From a checkpoint of a small mixture-of-experts model trained on Wikipedia: width 320, 4245 steps.
Below are experts of layer 7 (counted from 0) of a mixture-of-experts language model. Rows are named router (the router's row for the expert), down (a neuron's output weights, with its number) and show model dimensions 160-199. Each number is 500 + 25 x the weight over its row's rms, rounded and kept within 0 to 999. Numbers have three digits each.
Before each expert's rows: "comes before" lists some tokens at least twice as common just after its tokens as in all text. This comes from a sample of Wikipedia text that the model never trained on. Tokens count by the router's weight.

# expert 4
comes before: "ed", " to", "ing", " in", " by", " on"
router:482505519507533500525511466478513536510471498496475528518527498534523502517488466485454497531488484486538475456456524467
down0:506515499511486512521519496499531459510510546490553462509460494478449517470495481506492510543527456507519522530465485498
down1:441532461485574525481475549530471524475472540473516496499545476514488509514537498484484481493458480478487477524481462520
down2:499515475526492498496509523534488540495476504557489464498483539492491473495490519481537469510466529505521501511504534505
down3:473551540504527493501503483526491519492559510482484508514491518495472529491509468457520488473475498521461478471508527527
down4:486516532515430513508486477473510541461467556452528517476513553489534464492505493506480528494504517446517520477486510515
down5:519496500520475477499514518534466501495536497485518507499491535503528497482504504501538488455496491520507509468441537508
down6:508482523482463504499455502520479484541518490498516532501522458516512484505534472506480477532562519461466491517567487542
down7:509489476504497523480499466478469475507516524478499516503511488506489509527501520466516536462498492526514470539474458518
down8:481525455470471509462473441505523491478561475535474471516474544508470476517481469470459504480521488516496467545516430513
down9:547504484508473529461519533516460482519518467467479504522524451496535512469455519465513497514533499516471482501525489506
down10:472501452511501497477516528533520501472538510456499493492495545484540494529533505512515502491477497509537480525442480476
down11:475496507519489475481504503510511504481504480511578537482486459528512460502530509511514503522495499475540482508516478516
down12:459497488486518538500554517494514522464500514486532472483496468528514516463540510507479448477473523476495496494500526529
down13:503530501509538510484469492521490501503454499529487489541482543495475544439508516541477509498510511462513484503516559508
down14:525504557464487488492509490540484502461499499534474513514478482460536463474542473453519511490461485493496535499528517504
down15:471529507513490533504509508506497497509512567556525525533486477538521543522508547515520483503445426483438521516495499525
down16:558525508522481527484494492489466496551514441502512485507491503494533521487518505492507500481479483507531486481517512530
down17:504472495459518462506572461486517493494510484522473478502479531474512523520467485556550490446532539473496488510507446503
down18:496493428499513501484526494462494509422531506541507464522487491501496492472470486488449452503522513464495444506473532548
down19:508500471512502480500461547505463469491447529495507448477511510497460497529532533499479480526460487527480498499535525445
down20:488529517492479495464494489511471506516505495461498536472489463500490515471479517487479535477496505520482520528480472530
down21:459491447484499482498502508514499493480530524566496457508514534520492490484500535558488420483513501487529528518540482477
down22:513464495548500511547453510524481460504425508448538508538460482488499495476503515508485507522529531479469511546478483485
down23:485524462511520432476481461567530533513498515549535499522523478496513504527529512521507513489531450489531468481552473523
down24:553477495488507449489466501510488517490499455486499504487526453490551476515522507484452470435491495499527529551461476490
down25:499478486513469489491517498495487430547490521509482515509493502468517435488494521482488515480478479485479510498496486512
down26:525502534505501490515477481526482461486511501488494480510523492484504497517496527510469485511498470502505463488450530478
down27:530518504506504477511510484465497473495507501568493511496474507542507512529568504500488487483452518499485514511510493517
down28:446494482507528493452546506506476497482485521452507496483491495510487530513502521477478464472452481492536449475512495503
down29:510481481499500474484514544549519505506478506492519532504510497525549474499527515489514510486482508481421485517491535498
down30:556499525493501515511519501476476458502540435452500516553486506506523516455535493531496470511493485550493500480497499540
down31:483499521485529477473464505456471504519489517521481535522494495510456505484501472510476484489475506517424502509536523547
down32:503490512495509479500481528507506484522483552479510522480470516526513502516515490521473505523517483513500518464464517544
down33:506512545488518489515506499497488535486525518469511483475501498487530531507507498532491507525517468508512494522512499488
down34:525497485490510482489558500510524516497528471505464507471555536469525476525513490525469463444508568502543514479484504570
down35:448525488488530502444465531493498521487493530463494493491510484503474527467523494487491498473476513453517491508484519503
down36:488498462502554500482484460490513497513509475475493489514463492443518489483498472521475483458455509505457523499486475507
down37:500505511519515480468490527500468523485474509486542460454531498483469517533476489528503520518494537497503488526494504489
down38:501476502524489460502462530492501522495479465453521481511494446465558468509505507484494518488476503491560522505453484493
down39:454485496530495492504522524467477483504551496477515482483487541516494566468509515518481489528493517488459524524480486505
down40:504502481499487494476504513512562490493497442525483473471507510496507528488445521494425463530514551530509502510500477495
down41:566479483503475496530512467499505513509487511451513490501546535477498503503492507504508521478538501545508521511500466496
down42:486501456471476477499505487530474513502541464525512500492476454513526507492523523473499523484529515514539482492520474525
down43:522519501520466494508476493474499501457518492485448520496517520531537462480516509486527486539491496455515522519495535489
down44:506497484513494500499467543514522515435497448472497484511512494501514509451486519513522499451515497476507523564480520499
down45:455497470483489487503522509485521500472493473483495496509484520486529494451519453468510488475536484504524479499505504482
down46:518504482487480542495534475505485515512547472544540463483465526528463503502530497505503543487503481467491490543506564550
down47:467527497504492476479487517474518480494512506474468496533494541461489483539535490492474574522490498497498503530543503472
down48:497489490531475508458514536527504518490520506504474495477504527514528467560522462530538512439459554462497481490482506506
down49:484496460489482490464517473524480550453446498520459486528498511532500571463480541481512504452503484477502491516474495472
down50:518466473500486532519496453503498531541542503485514509502463493488521476521495505491478527491492489468446475500494493511
down51:441516491521463502488544523481492553482517468506522509475493453444450525528489538512541506490497533468510511544521496515
down52:483503505511507507485459514509507494512545481472522486503533510529551481519506527464522549478499454472498468498505502520
down53:479532498490471458524465519504548509498475514476540500474455476494530533505520506517484445515463466483486504480507480484
down54:472498488540483499485471509539488520481513495509526502503504477485482478500475497504497490496522530486555474483467512512
down55:482526498476467523547539516509473494472512509533529482508538532510477492515485484530518503484499494515491529490488502513
down56:486471504496500477551497542527484501486506517504483471521489521534465478487518489536509543490502571525520442447450487501
down57:536496532502459479508554479473510481568499490466526507486562484502484496498493562490468533527505482505505495515488460509
down58:505479483527513448510493498566477441530478501452566508476475479492498503488503492492513465478519479482499512495500485504
down59:529543517468503545492515503511525463511539473482537503523515461524498501502475509487537532504472510535517488493481472520
down60:464494585535530520503470514502495493506478478463531477505461489487522489496536511484504502513491514458452491461519510474
down61:514486517504465525508485522517510554512519538472453479472484515483530530496487527517463495491487520480519466550455537484
down62:539480509541532512439522512503497464515490477452516473512466505505530481518501512475507481473474513508467449469473509504
down63:495480485495562516501494470516528472491519501534526484532502511525509506481544474460521497515473466488483497494503533505
down64:528526520486460525489542475436488545491501527519479465500485517493520480518500532539484501469476549522511537510493497501
down65:496509502492474501526539520515523486468492519506556483530519516553495515505500520501510477499488539479505530515499485506
down66:546507503513483485503516505503504565566503473539475490533500474496468439520500485521521503492485531491451471479523533483
down67:489494486527480470424509504497505498531480468506471461447556461504535515491533524484505474491524540515549517505536504501
down68:507464491533503498516515491510487460494505499555513459508464470470519481450480487493525455474488486497503529481508499486
down69:531525540527485489477510482509496525505539501532514492495508515488497480515475534459484536479480474479550538507490512518
down70:519486484486473478489474468510489499530461530534515463508481495484502493503507501548520461513436509498512514522519506474
down71:494514542509506492485501543517466525520533528536512499456476539476560452553518517503527497490526481482439547485486521470
down72:462486472472503452477479514532507510521487504454493558487511511508530492522500518500538490502455452490482530469499507488
down73:490527507490478488528498485500497495504516501537549527504498450496524524547462508525531513488492531480518475506510518494
down74:485462510526531484523469540493511442525479468479537478508484448486542548502529499509533492528475471484510539478515543497
down75:485518472497506511462510462536523515515514518544527491526477516527497507473477492476516529465508506463534505534490466511
down76:517488501511506519492449517482489522530465485506537517503518435491526467509521534478510498463493536537507559467508496463
down77:500485501472478551517488535513492504485526510518533469499452455519504481499495512488522453486512504489481533528534513550
down78:517496503484494482530527523500489478515515477550493517449467532477474461513551496512436521552550530484489513446492488466
down79:492499499496530505491496524530485459512489530510528504525468482500494511493477499505524491515498501500475496489474551563
down80:488458497492477468541477551476517510527470498505518487476494538463526476522479469495506494492514478521490493549466575472
down81:512511463488497446519485477528472532475487502479531499497514502487541514527489491498513467509482492526508541490522516494
down82:500472539489505496493497527495535501485530524476508504462520527472484510563539515540492499529484500494446514487512521504
down83:522483505488471481489493534515507531472531505463544469465528536502499464537528477528481495528486526520489493547496516555
down84:508430481486483471491477525465436531543506539481504471489514513573515511484493544521492493523540512513482488486505553507
down85:508501487518508493471529524534518536517450523463505510521508497450525509484481465478476527465485506514498544511445492494
down86:489506474498530472485507477509482489494497464464527496461496470494511549497501461492476469470497560499514503488466528525
down87:533478460493520505517485445540510526488551470506462499461501480502522478524497470446513485458521504490531464513527500536
down88:475482538512501456536458498501476465489525511468521558507463472492513522501514518465463486501518478509504489498476508511
down89:543459518506517424476474458513540488491480504503544503517495519535497499496500491497534520491512482500472502483447492504
down90:479477515473511468532517474529499492480488484500512484517472497495519527561473548529472434519506461555508507487516457514
down91:507498484477496537522480467504479445529528525508478452482518547491476486481573474516524555559494507503455471517515451509
down92:506502550494486505504454498477476514516498477473492542482518539502482522516510472484511555491456445519511496513519473494
down93:468531505478543501475476511503496543518503522464482500523515519449541473493519468511479471487461508494509531478490544513
down94:499471455514494455545568505485498498475538509486495538488514563517520484507512492492477488485470506490557505481494518501
down95:509512448519516492435504465508484531496513500452502522488497492494490490514448480501533503454518461501499468553493508526
down96:491501544526472459512524492513517497523503502526472505509457524471494514484513508492483456503545456509459525511521509460
down97:527453507501494451508495536510511448497492521544508473501500481490516481458486501535501495501476519466462485470483533539
down98:486510488475493504475536489518505554495459476489538462541471464540457535523481528502505494493490512474574495500541510532
down99:469491431465521498521525462550492522448488473472502539511520519473525504481521493506517469446513476512487462451497489489
down100:557471481477484475539513501510494507500530502523550491486510489454451501495508521491481515522493481506535522457478488519
down101:536536469477454499494558454507512491500509448541477499500531506495499504471467544477478499525498495495568506539475471496
down102:498531429467516514497497494519518502498533476519487503456475495455533526497482481547530459556499528504494496552510550472
down103:493543463468550516467466485501489507504518495551516513504545510485552510498447520466522510487478486501457498478487492532
down104:483490491458482536503460533458499478501485528519535487500508490486419507496506510491480494497496499480486496489531507473
down105:503463488500500489530472482465541500492482472468488481479498522477473498456534516472499520485487518524565488494425536492
down106:499499494518517469498472480490499463492525518548500461480470524509490469512566497484523525480496488491470484499544494499
down107:499497496513505496539520457470499531460507490496525538474515463480502512501526506481472493505497528468528509478412504470
down108:483514547539522467525491526496524515543482476474553527497522444500513506488505542524478449496534536496521542467491474499
down109:499474490510505530521498492502518508475472468503487488451468538452552538519513496506509490494515496554509453524499489500
down110:443487535514488528543518530518502476502528485517471482513475509488545478485488522506508516525502486480480520513486501505
down111:493506467505493549460460485460505508489508485440526494451486479482515483499494493505544542528552447498497533497539478500
down112:464483485465501507475493510526488484487551501496523474474504494529492523515488508467489508492485506507477534552488506516
down113:500507500513504482536510545495472522450507499447498491469462526514515486496493514475487496466462504457495477481479542514
down114:500513519522525541492492479486518495517478457538500466501549456464492524477509528508494476496525517505469540496519477512
down115:503530489488503429469538537478515511481530499491460462524475513524480533494500488508500509513541495528492523483495481478
down116:480487463515501519500546564490541488482476529465569494516489498504510575502505487529482465439509472504462522517449502506
down117:496498524482493489531545468481509496494523497514521466536510532593462523485509538529469516479476518542477529498482506528
down118:524475496476536444561449501531477495457505545477523499492534494540526497533506463501520521480503517526501506501485523501
down119:486468500537493460519523561514507522528509473508479524534513564499499486490495497503517483507477487484485503512530504486
down120:530490496517505485506478491495504512469499483431470502501496501506492476493518489480538513460502465516533476495435502508
down121:510533509514447509525556499514476481512426471530507500479487502481524466510502457507489488520504532532493470482479491495
down122:486480507531467500543492482475474461500540490463503525489480482498475487499504460510523490501498494488522520435455509464
down123:517535517504445505469470547473501511464522530559504497500498506470495538501520544468507471499507519525514494491524522516
down124:514463507519483494498482514487527486515516514514512541505523520523524498461520469489491487567470538532496514538514491490
down125:486497463469513499507504497552489536481493501477523483502505514506535479479488490470512504472489472456515467512548540510
down126:539525504531451548473529505504494470510512477509491517484487473478491490488525540499538513497527518505508459470512525485
down127:514487483485552512471498523466504502492477534476503533505508474558479530565516545489497490505470555470498500500508513514